From a checkpoint of a small mixture-of-experts model trained on Wikipedia.
Experts: 80 squared ReGLU neurons an expert, a softmax router.
Training: a variant of SOAP for the experts, 788M tokens, 5742 steps.
Below are experts of layer 2 (counted from 0) of a mixture-of-experts language model. Rows are named router (the router's row for the expert), gate (a neuron's input weights, with its number), up (a neuron's input weights, with its number) and show model dimensions 0-127. Each number is 200 + 20 x the weight over its row's rms, rounded and kept within 0 to 999.
After each expert's rows: "mostly gets" lists some tokens that are sent to it at least half of the time. This comes from a sample of Wikipedia text that the model never trained on.

# expert 102
router,220,217,183,223,173,178,213,184,229,178,206,213,203,190,203,190,196,169,188,219,222,196,191,198,217,178,167,189,180,187,201,192,194,222,215,216,252,213,213,189,243,171,212,172,207,186,195,170,221,204,185,190,220,204,198,170,173,179,227,214,211,215,236,242,209,218,201,209,191,213,178,208,168,172,226,201,172,194,208,210,221,244,202,193,169,215,238,182,176,216,187,211,197,198,178,210,189,186,217,198,209,250,200,211,204,169,207,225,208,161,204,167,175,210,196,202,208,191,220,181,192,209,215,192,237,159,223,203
gate0,178,151,215,206,210,195,184,230,230,213,199,164,213,201,187,179,172,200,207,201,247,167,226,184,201,206,206,216,194,208,191,225,208,219,186,186,170,179,213,189,195,197,213,220,149,182,250,184,197,179,195,212,199,217,229,185,192,213,204,219,196,205,185,199,197,212,176,194,238,205,211,211,189,194,214,219,255,205,220,177,195,182,175,228,214,191,201,184,192,204,176,205,197,217,215,213,201,191,167,210,201,212,244,201,176,210,199,209,165,240,211,199,214,241,202,218,202,170,195,198,205,188,226,231,235,211,158,204
up0,186,189,200,164,186,210,216,191,223,190,200,211,196,220,191,201,192,178,184,218,183,218,194,136,214,185,192,195,212,179,180,203,187,187,227,180,201,169,181,178,190,205,248,199,200,193,202,225,173,199,204,213,204,202,202,244,200,174,243,198,213,228,211,203,179,224,216,150,193,217,217,189,184,195,185,226,179,180,188,223,192,226,183,217,208,213,197,190,195,197,178,197,216,221,229,155,172,178,201,199,174,181,198,208,221,207,159,194,187,182,210,199,191,197,202,226,209,218,194,220,214,238,220,207,139,158,212,202
gate1,203,214,204,237,201,204,173,195,155,213,222,240,222,218,184,216,231,215,205,226,165,196,213,203,177,188,174,192,231,238,162,175,211,202,208,182,211,226,205,205,197,205,213,223,246,218,165,190,193,202,198,205,183,183,229,200,192,229,189,186,163,160,208,170,206,198,175,249,179,187,207,187,177,212,203,170,208,213,222,207,185,170,209,203,199,233,172,237,209,196,217,210,199,203,205,188,201,201,217,196,210,188,191,208,185,195,176,196,198,175,224,220,215,185,214,211,175,224,181,221,153,216,177,220,212,219,201,217
up1,207,214,205,235,219,212,181,151,166,207,193,212,184,190,177,224,188,203,177,216,179,208,222,221,212,224,190,196,216,235,186,170,216,202,229,215,208,223,171,195,219,200,238,218,214,204,165,198,190,191,205,216,197,205,203,190,159,173,202,205,201,233,229,178,216,190,200,212,198,198,243,160,207,223,212,169,220,213,222,248,182,205,209,201,229,235,202,220,212,208,180,213,170,191,210,217,238,196,237,213,175,206,186,179,207,205,178,184,178,179,210,178,206,208,212,189,193,237,170,207,183,221,233,211,217,196,181,202
mostly gets: "\".", ".\"", ").", ".", " ..."

# expert 42
router,197,149,188,214,189,239,245,247,191,217,212,197,180,185,209,175,196,209,216,176,174,201,213,190,192,185,185,237,199,195,237,198,227,195,209,187,176,197,199,177,199,181,184,179,209,203,176,185,186,197,220,181,200,197,204,188,223,192,165,206,223,190,201,232,182,179,189,206,236,183,212,199,170,188,235,172,173,166,201,168,221,203,232,204,176,174,194,206,189,200,179,204,218,189,162,244,221,216,161,178,214,219,186,197,200,219,214,222,230,187,167,199,206,195,195,209,227,196,164,185,199,199,182,204,187,218,188,232
gate0,183,175,188,170,155,226,239,190,178,193,180,221,196,230,203,163,213,179,201,191,250,214,192,161,199,188,219,216,183,218,206,248,216,196,198,223,186,213,228,173,191,186,198,200,222,223,229,227,224,215,170,176,217,193,215,223,202,181,234,237,202,187,211,227,206,191,234,184,240,201,179,212,188,180,171,195,193,164,191,151,193,204,214,183,204,206,193,210,205,210,182,201,181,192,222,197,213,188,212,186,200,191,186,195,174,209,198,189,212,235,202,149,192,175,198,175,193,174,205,221,191,216,210,202,200,197,204,208
up0,187,231,206,210,215,188,169,214,209,178,199,182,192,164,178,174,196,190,197,187,157,215,215,230,186,197,225,185,206,209,205,186,203,175,175,194,216,199,224,199,236,198,255,205,181,163,217,200,177,195,164,200,197,197,174,187,230,220,188,200,229,217,190,178,197,190,169,172,188,206,168,202,196,200,223,179,167,183,215,196,169,201,204,210,214,213,188,204,175,205,181,189,226,200,156,210,178,194,189,185,182,226,169,205,177,225,185,206,206,198,203,176,207,235,199,210,165,222,205,194,172,256,208,194,212,173,206,158
gate1,192,180,213,207,214,204,191,228,162,195,217,197,177,193,204,201,217,218,183,172,193,185,204,194,162,231,212,219,212,203,186,214,224,215,189,246,191,186,202,221,193,222,230,192,172,196,191,218,220,169,180,223,235,183,166,202,208,185,206,230,178,170,186,189,216,177,236,211,237,202,203,200,178,219,175,222,163,238,188,221,198,226,227,192,268,200,160,172,190,210,219,207,217,194,193,211,197,191,212,192,203,219,222,208,182,225,195,222,228,196,182,205,201,186,215,217,202,223,191,223,181,220,174,177,204,191,210,233
up1,178,205,212,161,203,206,204,208,204,195,188,192,205,207,218,225,190,206,206,235,189,190,183,222,182,236,183,198,181,193,199,173,232,184,200,189,228,186,166,216,211,175,160,170,195,217,214,212,192,193,219,213,180,206,224,201,213,189,190,189,274,192,188,169,160,183,212,199,228,166,189,228,174,162,214,218,184,217,192,187,194,205,224,208,200,211,201,198,201,193,230,185,180,211,196,204,180,162,193,179,163,213,231,165,206,191,196,195,204,174,220,210,194,215,224,213,215,220,201,244,186,200,206,192,222,168,161,221
mostly gets: " October", " September", " August", " May", " January", " March"

# expert 103
router,186,192,220,193,239,188,169,161,233,205,182,204,216,182,193,177,187,201,155,220,210,193,241,180,208,194,229,235,209,226,206,201,217,192,175,200,234,214,224,164,213,208,227,224,216,190,171,209,217,186,203,181,177,212,203,220,183,173,213,200,215,210,230,213,177,224,193,187,196,186,226,166,195,210,160,190,156,187,219,194,198,209,179,185,169,208,228,177,225,183,211,191,200,196,177,183,231,160,221,175,159,208,192,193,217,191,236,187,200,211,224,224,187,215,205,178,205,205,228,195,212,185,222,204,202,201,187,208
gate0,190,160,194,185,184,208,185,222,190,206,227,171,178,171,224,192,170,201,173,185,202,191,225,194,191,222,234,204,194,191,178,173,188,172,171,204,226,190,172,165,203,163,188,202,183,241,172,217,183,165,210,225,198,204,216,176,204,191,201,205,239,165,221,229,189,226,214,171,225,224,221,201,192,197,206,191,208,193,197,220,202,193,207,198,179,233,154,169,210,211,171,221,207,193,203,179,170,179,186,201,246,202,199,226,192,202,218,165,178,215,186,196,151,182,178,189,188,188,204,220,205,204,192,208,187,211,199,196
up0,205,247,210,178,194,195,229,198,205,196,176,198,201,231,197,190,233,206,217,236,178,206,169,211,213,171,190,200,221,194,222,213,197,231,214,231,158,185,208,201,202,212,219,206,193,188,204,188,190,222,180,217,204,211,210,184,175,209,130,203,151,216,220,210,182,204,200,200,185,174,222,197,229,206,204,196,209,181,184,153,233,182,195,203,207,222,253,186,209,211,203,201,188,210,190,200,215,221,177,217,205,184,176,209,214,199,206,219,168,190,228,195,206,225,151,187,224,219,166,172,195,207,230,187,188,204,184,208
gate1,222,208,198,197,189,198,203,182,186,175,190,235,193,209,202,209,201,225,230,210,202,194,209,206,180,209,210,187,181,149,241,204,214,213,230,221,239,211,211,231,203,214,196,212,182,209,207,208,198,212,208,237,166,206,211,225,241,195,188,193,194,204,181,243,228,202,208,178,190,185,177,214,215,174,230,200,187,186,192,208,163,211,229,215,184,212,225,176,180,216,194,161,202,243,179,223,181,211,212,193,200,174,169,206,191,174,199,213,183,185,194,209,224,194,190,172,170,208,232,212,179,211,157,237,215,163,178,220
up1,187,199,176,221,185,219,203,206,166,223,213,173,194,165,223,189,181,233,212,159,175,215,201,194,222,192,201,197,213,176,190,158,173,214,209,240,216,197,199,205,192,206,192,183,214,247,210,198,195,233,174,223,195,255,170,218,176,219,211,187,183,223,190,215,203,186,173,181,205,157,197,200,195,183,202,198,188,202,216,210,199,202,205,180,164,182,231,191,234,194,209,210,204,204,161,206,164,195,232,181,211,184,231,186,171,198,183,186,184,190,206,195,184,222,202,168,212,151,202,222,207,188,193,209,185,226,196,224
mostly gets: " \"", " that", " This", " which", " '", " this"

# expert 39
router,209,194,204,243,147,209,207,206,241,218,203,197,203,198,189,216,219,220,208,192,213,234,224,203,207,213,164,188,202,216,192,202,205,233,233,184,182,157,219,181,206,209,219,175,149,192,235,207,208,235,204,215,233,220,185,163,188,183,167,231,187,193,218,182,193,196,202,207,204,171,212,184,224,160,187,203,197,170,220,221,221,216,190,214,185,172,211,194,173,182,225,216,196,211,210,224,186,211,221,189,182,191,225,175,227,187,184,233,199,194,182,170,214,198,205,170,186,186,176,234,217,196,213,201,199,214,208,184
gate0,195,221,177,186,180,190,193,157,194,190,224,172,175,208,193,191,199,194,202,164,233,227,192,209,236,175,206,194,212,212,198,191,202,199,185,180,205,238,181,194,176,195,216,212,213,208,169,184,165,219,204,177,172,151,188,149,153,194,228,208,198,193,189,169,185,214,192,222,178,271,196,192,208,208,194,205,168,196,186,208,207,192,190,237,197,198,176,209,211,224,188,208,178,219,207,193,173,208,197,185,188,219,206,182,226,168,195,200,206,188,205,204,164,231,194,202,197,177,208,204,183,172,188,219,176,235,188,204
up0,164,215,206,202,173,179,188,207,224,182,214,192,180,225,167,227,216,210,197,166,228,205,181,204,192,210,214,180,201,201,187,176,197,196,171,166,174,201,207,162,188,181,197,225,204,199,207,214,164,183,209,203,195,215,189,236,201,158,226,210,177,185,193,202,171,206,235,165,204,171,163,211,224,242,180,177,215,196,228,195,225,194,207,222,206,205,209,198,204,218,214,160,218,203,219,227,185,206,184,208,191,204,213,229,227,219,232,201,197,195,213,194,142,230,191,213,206,215,193,198,165,174,194,223,209,231,190,184
gate1,172,197,216,186,202,181,243,216,221,170,221,225,195,194,164,232,195,210,172,200,214,216,197,195,213,196,198,214,196,193,223,174,202,222,203,224,179,184,229,166,176,207,234,196,190,220,219,223,212,200,191,197,216,222,227,206,198,210,198,207,197,208,214,194,170,233,213,182,140,208,227,169,202,195,195,217,217,223,206,230,217,218,169,217,224,244,202,211,206,171,213,179,212,206,179,193,164,191,190,197,223,196,202,239,183,216,236,219,206,225,228,203,226,187,238,202,221,193,180,217,210,192,160,226,185,179,206,209
up1,189,184,173,179,211,203,185,209,218,185,205,187,187,200,180,149,199,167,234,202,192,193,192,227,199,188,208,203,176,193,210,199,185,181,222,218,210,212,214,157,201,228,195,199,189,193,194,199,229,199,193,197,198,203,171,209,170,188,178,177,195,233,188,188,189,187,170,222,220,225,194,209,219,185,168,177,224,151,189,202,200,202,208,220,224,190,203,214,224,204,156,184,191,208,214,155,185,196,165,197,207,197,190,214,217,242,175,194,153,227,162,201,200,212,185,193,181,239,200,216,181,219,236,154,224,215,187,201
mostly gets: " Cup", " Championships", " Islands", " Airport", " Festival", " Railway"

# expert 25
router,206,207,200,206,215,211,232,199,194,162,191,182,198,189,221,189,195,233,234,181,195,206,203,171,251,215,195,218,244,233,195,219,196,204,172,204,215,224,200,227,192,258,194,192,144,216,164,197,198,178,196,185,202,190,204,179,213,187,158,197,183,205,193,177,197,188,201,177,200,243,170,208,199,181,216,207,214,168,203,215,212,220,212,199,199,203,207,155,199,226,203,205,206,191,178,166,228,230,212,192,175,195,167,191,208,203,216,206,182,184,205,152,201,186,180,173,202,194,203,205,214,225,209,220,189,181,230,196
gate0,186,191,228,211,231,195,199,194,165,198,176,185,211,216,202,196,175,228,181,176,166,206,193,192,211,167,229,211,212,192,218,194,184,237,211,227,208,192,170,174,212,242,168,208,201,212,188,186,173,190,219,213,197,198,203,191,202,154,215,147,200,199,213,201,223,200,209,191,174,219,192,182,175,212,204,203,198,204,213,173,187,226,193,201,222,182,226,209,224,203,200,229,225,212,222,205,232,172,225,172,212,213,218,174,217,243,200,209,191,188,236,171,235,168,203,235,165,221,194,210,205,215,219,185,204,176,216,177
up0,192,190,185,225,205,201,222,193,179,207,215,220,185,213,200,200,240,195,187,210,166,209,213,211,213,207,213,217,190,165,187,207,205,208,209,238,212,159,205,186,230,170,157,208,189,191,236,208,191,151,196,197,176,176,208,177,184,181,213,167,247,203,204,202,224,200,240,172,196,220,234,205,176,217,181,213,200,188,218,206,190,198,184,179,202,172,197,217,234,210,211,214,183,198,166,192,192,204,198,195,182,178,223,202,186,197,203,219,187,211,235,191,245,185,212,172,189,200,173,188,183,213,176,235,246,210,182,235
gate1,233,198,189,191,202,215,181,193,186,201,178,212,211,229,197,216,207,211,205,223,175,179,176,222,205,185,172,176,210,187,208,182,191,192,183,230,164,177,194,193,213,210,214,239,207,176,202,220,216,205,201,196,202,211,187,223,211,176,218,177,206,211,214,181,170,163,211,237,171,189,180,202,184,174,175,178,199,206,234,223,190,249,188,212,215,201,189,212,175,212,198,179,165,216,193,224,203,233,202,203,177,162,216,153,200,194,244,197,183,229,243,203,210,225,188,212,197,219,224,186,206,185,226,190,156,214,170,212
up1,210,207,233,211,191,211,176,222,212,204,186,220,212,176,172,187,219,175,213,208,161,214,210,186,235,204,169,162,176,191,168,215,209,211,206,210,201,203,212,232,216,176,209,237,209,231,194,181,194,200,232,187,166,225,196,224,169,189,187,183,176,234,207,212,193,146,196,185,180,196,228,197,204,179,182,211,196,201,195,177,221,193,180,207,189,210,172,210,206,180,193,182,167,230,217,220,183,206,238,182,186,160,187,187,203,180,220,192,216,240,230,229,197,180,200,207,225,215,195,169,219,164,201,226,212,207,197,196
mostly gets: " by", " on", " at", " upon", " along", " under"

# expert 23
router,195,168,181,163,195,201,209,217,231,185,166,150,161,234,188,193,205,194,222,187,225,202,210,189,219,171,189,186,187,198,213,177,190,206,224,213,187,149,213,219,222,212,186,201,173,197,170,177,189,189,234,207,207,244,185,193,228,205,190,205,204,193,213,214,191,173,191,176,190,250,244,198,204,218,181,217,219,194,185,171,203,184,203,220,212,203,190,196,192,155,211,179,179,218,197,209,190,216,199,224,230,197,192,188,196,187,200,192,206,165,205,187,165,192,218,189,249,206,210,197,232,230,213,174,198,193,185,186
gate0,186,216,184,135,222,194,205,204,185,221,233,188,231,161,237,212,228,237,182,226,180,187,187,207,176,198,215,232,170,220,204,197,225,246,193,183,169,202,182,196,189,217,191,222,181,208,206,213,217,225,190,203,209,204,216,223,205,188,205,198,197,199,214,204,206,171,206,214,210,225,198,184,225,218,201,193,193,213,184,192,197,180,230,212,198,190,222,189,213,158,222,230,190,224,225,217,192,228,187,154,227,220,216,219,219,174,194,209,210,211,212,216,187,198,175,234,202,219,238,195,219,229,198,219,207,201,173,231
up0,198,189,191,225,226,158,186,212,192,168,196,166,233,204,214,224,205,211,229,212,196,181,186,220,204,247,207,180,192,220,215,215,188,203,187,204,208,216,186,184,156,183,183,205,193,174,192,192,182,195,226,247,215,201,212,225,153,235,182,185,168,198,212,190,215,185,173,214,188,213,175,195,227,212,206,197,204,224,227,206,165,194,207,214,175,175,214,178,198,193,208,203,200,215,236,215,169,184,183,211,216,173,191,181,233,185,194,221,232,216,222,206,195,180,184,207,203,197,232,150,181,236,231,181,204,199,204,207
gate1,173,204,195,163,201,160,182,215,231,214,214,189,190,208,205,228,179,193,180,198,197,209,206,189,160,186,198,195,231,168,197,219,195,205,209,192,189,222,203,188,179,157,193,182,209,222,156,160,168,194,206,202,197,212,213,209,247,204,206,178,215,175,197,222,213,189,184,205,189,211,198,227,230,237,187,207,217,220,231,190,194,184,194,191,215,258,190,208,174,203,179,208,204,235,193,191,204,181,224,203,224,218,231,197,211,211,230,187,205,243,212,187,191,169,203,186,144,190,203,212,182,188,198,218,174,171,210,190
up1,174,203,197,174,199,166,193,210,229,195,205,193,194,209,248,195,199,204,241,197,189,213,194,198,187,183,196,207,231,212,198,213,189,148,190,217,179,165,190,202,190,153,184,190,191,191,183,181,203,186,196,227,217,247,192,196,210,243,191,208,193,197,208,195,221,169,195,175,200,223,179,179,217,202,214,189,193,222,199,216,239,182,156,214,173,210,219,185,211,225,204,192,181,224,221,213,207,187,185,227,203,210,188,191,211,192,214,174,169,201,196,214,210,189,218,182,160,246,226,176,194,173,236,227,185,166,173,197
mostly gets: "″W", " km", " kg", "″N", "″E", " JPL"

# expert 72
router,190,203,208,161,223,188,237,167,183,184,225,226,236,189,205,211,237,161,229,160,224,182,177,184,181,222,206,215,238,176,236,204,216,161,198,168,176,174,190,211,209,194,219,194,187,206,196,247,191,204,237,219,192,236,203,196,182,195,214,205,186,195,204,203,197,216,211,194,219,215,186,186,199,209,172,208,217,201,186,220,180,177,213,186,217,193,200,202,190,249,199,204,176,180,179,184,220,205,162,196,233,202,218,204,212,193,205,201,246,204,183,227,171,213,193,190,226,191,207,189,207,199,211,174,227,178,219,203
gate0,204,215,192,187,207,214,211,192,205,183,196,199,184,173,193,217,219,187,201,176,181,159,169,213,196,205,218,199,193,233,197,232,214,157,213,183,153,201,201,223,162,204,228,200,249,191,210,193,212,188,211,219,183,199,206,174,223,180,204,185,209,207,197,183,200,217,178,184,223,209,200,199,194,190,196,175,176,159,205,199,215,205,186,165,211,202,211,173,191,172,176,200,262,184,195,225,202,199,224,191,249,222,170,187,176,189,208,194,215,217,189,174,229,201,189,264,187,176,191,186,180,218,193,220,188,219,192,214
up0,180,205,170,220,210,207,177,190,185,211,176,227,237,164,177,189,196,216,203,212,190,195,226,208,215,163,209,229,182,224,199,216,226,223,227,198,197,180,191,202,198,210,227,232,216,213,221,219,190,178,199,194,173,232,179,243,185,212,195,208,174,193,215,182,180,189,225,168,216,234,142,200,196,224,210,169,199,183,170,186,199,204,204,178,188,213,164,216,202,210,189,183,192,199,219,206,199,174,172,182,180,219,166,177,225,181,187,209,178,215,198,195,236,190,197,206,220,206,194,253,193,193,189,192,200,182,185,157
gate1,208,190,224,223,194,232,254,199,194,192,187,194,217,199,169,193,199,182,208,183,188,216,212,180,214,192,210,201,252,199,245,201,178,202,214,190,216,210,169,210,177,203,189,171,230,203,185,199,188,240,179,205,192,182,187,226,188,198,235,186,196,215,187,205,214,212,198,207,139,216,211,217,172,222,234,160,222,210,193,195,219,192,182,186,222,184,152,188,206,209,200,220,234,199,186,171,188,219,175,193,230,218,196,194,192,208,240,223,217,180,190,207,209,211,234,234,196,180,226,181,208,207,183,232,194,195,196,202
up1,170,223,223,208,201,190,201,166,185,195,212,202,194,199,190,213,193,196,196,185,189,251,222,178,171,215,218,245,232,206,210,207,210,145,205,197,203,217,210,204,186,195,186,201,210,206,213,160,197,191,192,202,167,199,187,199,180,201,188,244,203,221,178,220,223,185,217,220,213,191,185,222,196,194,251,216,184,177,183,220,180,206,215,228,158,190,200,198,212,229,195,194,168,209,215,173,187,190,238,201,211,212,215,205,196,225,192,214,219,223,203,156,165,216,217,193,160,190,171,195,209,174,185,175,248,201,211,211
mostly gets: "'s", " his", " her", " their", " its", " His"

# expert 74
router,191,227,204,205,220,211,205,171,198,176,191,206,177,226,201,224,226,160,168,237,199,192,190,185,198,214,186,196,221,226,188,224,226,193,185,224,209,186,175,171,206,200,203,224,209,204,203,182,210,169,238,191,234,218,177,172,208,194,230,215,223,217,172,159,195,161,190,199,187,237,182,242,227,239,204,171,212,232,184,183,208,167,164,184,176,186,220,208,206,176,216,227,192,201,175,204,201,194,194,177,222,206,209,186,194,200,214,224,207,229,166,200,178,196,175,184,182,206,192,182,219,202,218,206,198,188,223,226
gate0,184,232,228,185,222,191,225,212,198,176,201,197,217,183,210,190,206,210,178,192,216,209,171,217,191,175,213,228,185,248,187,225,147,182,208,206,202,160,186,227,187,208,208,166,193,239,239,184,214,210,196,223,167,169,161,203,210,219,193,207,164,166,226,216,196,185,227,189,192,219,166,165,190,164,211,205,203,209,214,201,185,163,204,177,186,178,197,194,214,196,194,220,165,230,193,206,188,196,204,184,178,196,200,169,195,201,178,210,183,208,183,209,198,223,183,210,172,207,185,172,215,196,197,199,196,179,159,223
up0,220,180,218,210,202,198,192,202,215,233,192,191,223,198,212,195,204,220,194,199,197,156,215,184,200,215,201,182,208,200,192,176,241,204,204,169,240,206,201,190,248,202,229,202,211,198,169,192,166,211,178,175,245,202,211,200,190,212,206,205,210,182,203,159,217,195,196,202,233,194,194,189,186,217,183,185,192,193,183,236,166,199,210,208,216,208,211,187,157,226,202,177,221,169,199,188,217,216,185,187,215,206,229,217,258,191,219,207,230,243,207,169,211,187,155,197,217,225,166,195,157,202,192,214,188,222,207,198
gate1,190,210,225,233,193,152,175,158,229,236,198,222,178,225,213,213,210,200,182,233,202,182,209,248,191,239,172,139,225,208,210,169,202,185,184,210,206,194,189,206,179,171,207,219,201,190,203,197,204,206,199,185,187,186,206,164,190,187,189,207,210,187,196,235,172,194,181,227,171,190,204,194,198,177,216,179,172,214,171,195,194,186,198,208,207,216,206,216,209,228,175,200,199,173,179,215,179,203,202,185,184,170,206,185,164,182,185,219,162,205,186,211,199,180,199,179,192,173,188,178,178,229,164,216,225,194,207,193
up1,211,207,197,157,225,234,185,207,250,148,215,180,195,179,211,180,190,201,226,192,182,202,194,192,208,193,192,250,235,231,180,189,173,176,205,228,189,218,197,193,223,227,214,192,197,219,212,192,182,227,193,168,196,183,204,173,199,170,180,181,184,190,218,190,190,204,204,212,216,217,216,213,171,201,218,208,170,170,191,175,217,204,232,182,182,151,214,241,189,232,214,203,219,195,221,202,184,186,250,204,224,203,205,206,202,217,207,209,200,190,212,203,203,210,177,160,224,216,203,200,212,212,222,179,226,184,213,211
mostly gets: " least", " various", " the", " numerous"

# expert 53
router,229,156,189,180,239,194,200,192,210,194,214,224,194,196,195,215,182,193,204,197,207,174,228,172,180,199,199,209,183,238,217,193,171,158,249,164,168,178,230,224,229,191,203,165,200,182,204,215,205,197,194,183,226,215,203,180,188,176,166,177,180,195,224,200,205,199,203,207,194,165,224,202,193,174,199,227,224,177,229,177,219,212,182,205,197,200,189,172,170,195,204,210,182,222,214,201,187,197,233,210,174,250,204,208,222,188,201,201,201,190,219,206,171,170,193,168,198,191,209,205,229,233,165,227,202,198,176,197
gate0,186,178,213,194,217,235,192,211,174,166,190,199,206,215,196,228,141,203,219,251,190,198,183,191,183,224,198,185,192,213,161,214,201,208,217,194,198,195,202,193,233,174,219,187,201,233,188,215,220,195,212,248,202,193,195,197,221,204,155,212,169,214,205,168,197,199,174,220,229,179,198,197,207,202,227,227,212,172,220,203,220,206,199,243,204,187,205,225,173,179,192,172,199,169,197,192,231,193,201,207,171,216,233,180,159,238,222,199,212,167,208,192,203,226,192,221,200,225,191,201,217,208,205,177,194,205,224,205
up0,223,252,189,198,225,222,205,211,192,171,214,217,193,231,205,212,218,185,195,191,151,211,217,193,214,208,193,219,194,199,185,178,216,206,193,221,235,213,212,186,209,192,217,217,224,195,232,203,242,172,191,181,167,182,182,201,200,219,204,206,223,170,191,201,226,199,207,205,190,184,169,201,184,190,174,168,181,191,219,175,254,213,195,176,205,218,217,204,191,159,219,183,202,243,180,202,209,199,220,237,220,210,194,218,207,175,183,217,199,170,180,152,192,188,226,214,183,205,198,243,215,198,225,210,225,178,202,206
gate1,183,207,189,239,200,197,176,195,201,189,183,207,160,175,226,193,190,212,187,171,243,161,215,182,184,205,222,188,213,176,184,179,182,201,213,191,212,213,229,206,208,211,191,179,171,214,218,199,203,225,210,179,205,162,170,192,185,194,150,185,197,225,209,169,213,193,191,192,203,185,166,206,182,216,187,201,197,201,229,220,168,204,165,212,233,190,183,177,218,201,227,222,190,222,180,216,223,190,186,216,178,191,221,231,218,217,228,189,217,195,175,229,232,175,199,227,176,198,205,254,212,208,215,185,198,175,206,231
up1,204,205,184,189,217,212,231,197,233,182,201,196,209,187,224,195,183,188,206,200,200,216,223,212,210,179,184,186,184,197,227,222,233,202,166,211,179,175,212,223,195,229,205,222,220,175,194,195,230,198,209,216,180,235,185,200,185,230,196,184,185,206,162,161,207,217,200,193,206,180,160,195,227,161,173,161,221,246,245,177,234,228,209,215,221,214,187,218,230,215,213,195,216,219,226,164,196,219,208,184,232,195,207,194,217,194,206,233,197,175,173,204,202,213,213,224,207,207,201,164,208,168,179,190,200,182,221,185
mostly gets: " film", " album", " show", " company", " story", " band"

# expert 27
router,227,197,213,231,192,183,208,219,213,211,179,201,229,180,179,194,162,206,204,171,219,195,233,198,189,191,179,205,201,213,193,210,192,197,200,189,200,166,234,227,170,189,187,192,170,162,205,198,165,173,174,204,196,208,173,190,241,203,185,216,170,191,219,189,219,180,186,175,193,200,234,193,173,215,184,219,202,166,214,163,238,231,179,184,215,206,174,215,171,195,194,192,189,177,207,207,175,220,219,202,197,231,199,206,228,198,191,221,176,236,237,204,173,221,171,186,171,229,204,201,194,184,175,229,206,230,178,189
gate0,186,215,178,179,186,213,212,215,177,156,214,184,182,192,206,184,185,218,223,182,200,236,206,205,210,237,190,211,183,205,222,208,217,227,190,232,181,212,219,236,170,185,182,229,210,225,213,202,222,206,179,204,200,200,213,211,220,207,174,206,152,236,204,186,205,227,167,204,182,190,196,166,184,191,197,220,243,214,213,179,199,214,163,207,192,198,192,183,215,186,207,231,183,205,253,188,202,185,164,199,229,166,217,204,182,208,192,223,181,200,179,197,228,214,169,185,223,216,186,186,191,170,167,187,229,225,190,191
up0,175,204,195,239,203,180,182,211,221,215,199,187,161,251,197,161,214,201,194,219,175,209,234,204,238,204,165,203,224,198,198,201,214,224,175,214,219,217,222,220,200,180,215,234,186,257,209,189,206,177,173,184,183,177,173,194,239,188,220,210,200,164,190,188,216,189,201,227,205,195,239,210,198,220,163,201,201,210,197,214,190,169,197,196,186,205,182,208,194,233,191,192,204,250,235,193,190,209,212,200,191,212,176,188,185,201,217,195,202,202,171,205,220,193,220,203,213,200,205,215,245,194,232,167,221,217,195,207
gate1,185,193,210,206,195,220,197,188,196,181,218,216,161,167,220,220,211,193,197,203,228,179,213,177,188,180,154,202,197,218,215,210,207,217,182,217,184,184,188,224,182,238,201,165,219,204,228,219,191,185,219,189,196,214,218,201,192,177,186,207,177,192,241,221,208,200,202,202,209,180,199,245,213,185,204,230,205,229,190,189,232,204,197,177,209,190,186,202,216,194,202,232,169,177,195,205,172,182,229,213,198,200,214,199,217,218,157,257,191,230,218,195,228,202,191,222,220,177,196,238,163,173,219,216,172,205,217,155
up1,187,201,185,187,210,226,220,189,185,212,222,204,216,190,172,166,194,186,168,148,233,190,190,195,223,179,191,223,187,188,207,197,211,219,208,210,264,252,204,204,187,242,231,191,213,226,212,220,223,177,207,201,162,231,214,167,185,178,190,165,188,192,220,242,217,216,196,198,203,169,190,185,207,253,200,193,184,173,202,186,217,196,205,179,203,203,198,197,202,224,186,220,176,213,157,209,192,211,222,198,187,209,218,188,200,190,167,213,181,188,205,188,229,235,179,200,202,187,212,208,196,206,201,193,169,198,192,197
mostly gets: " latter", " village", "rapy", " regiment", " creation", " city"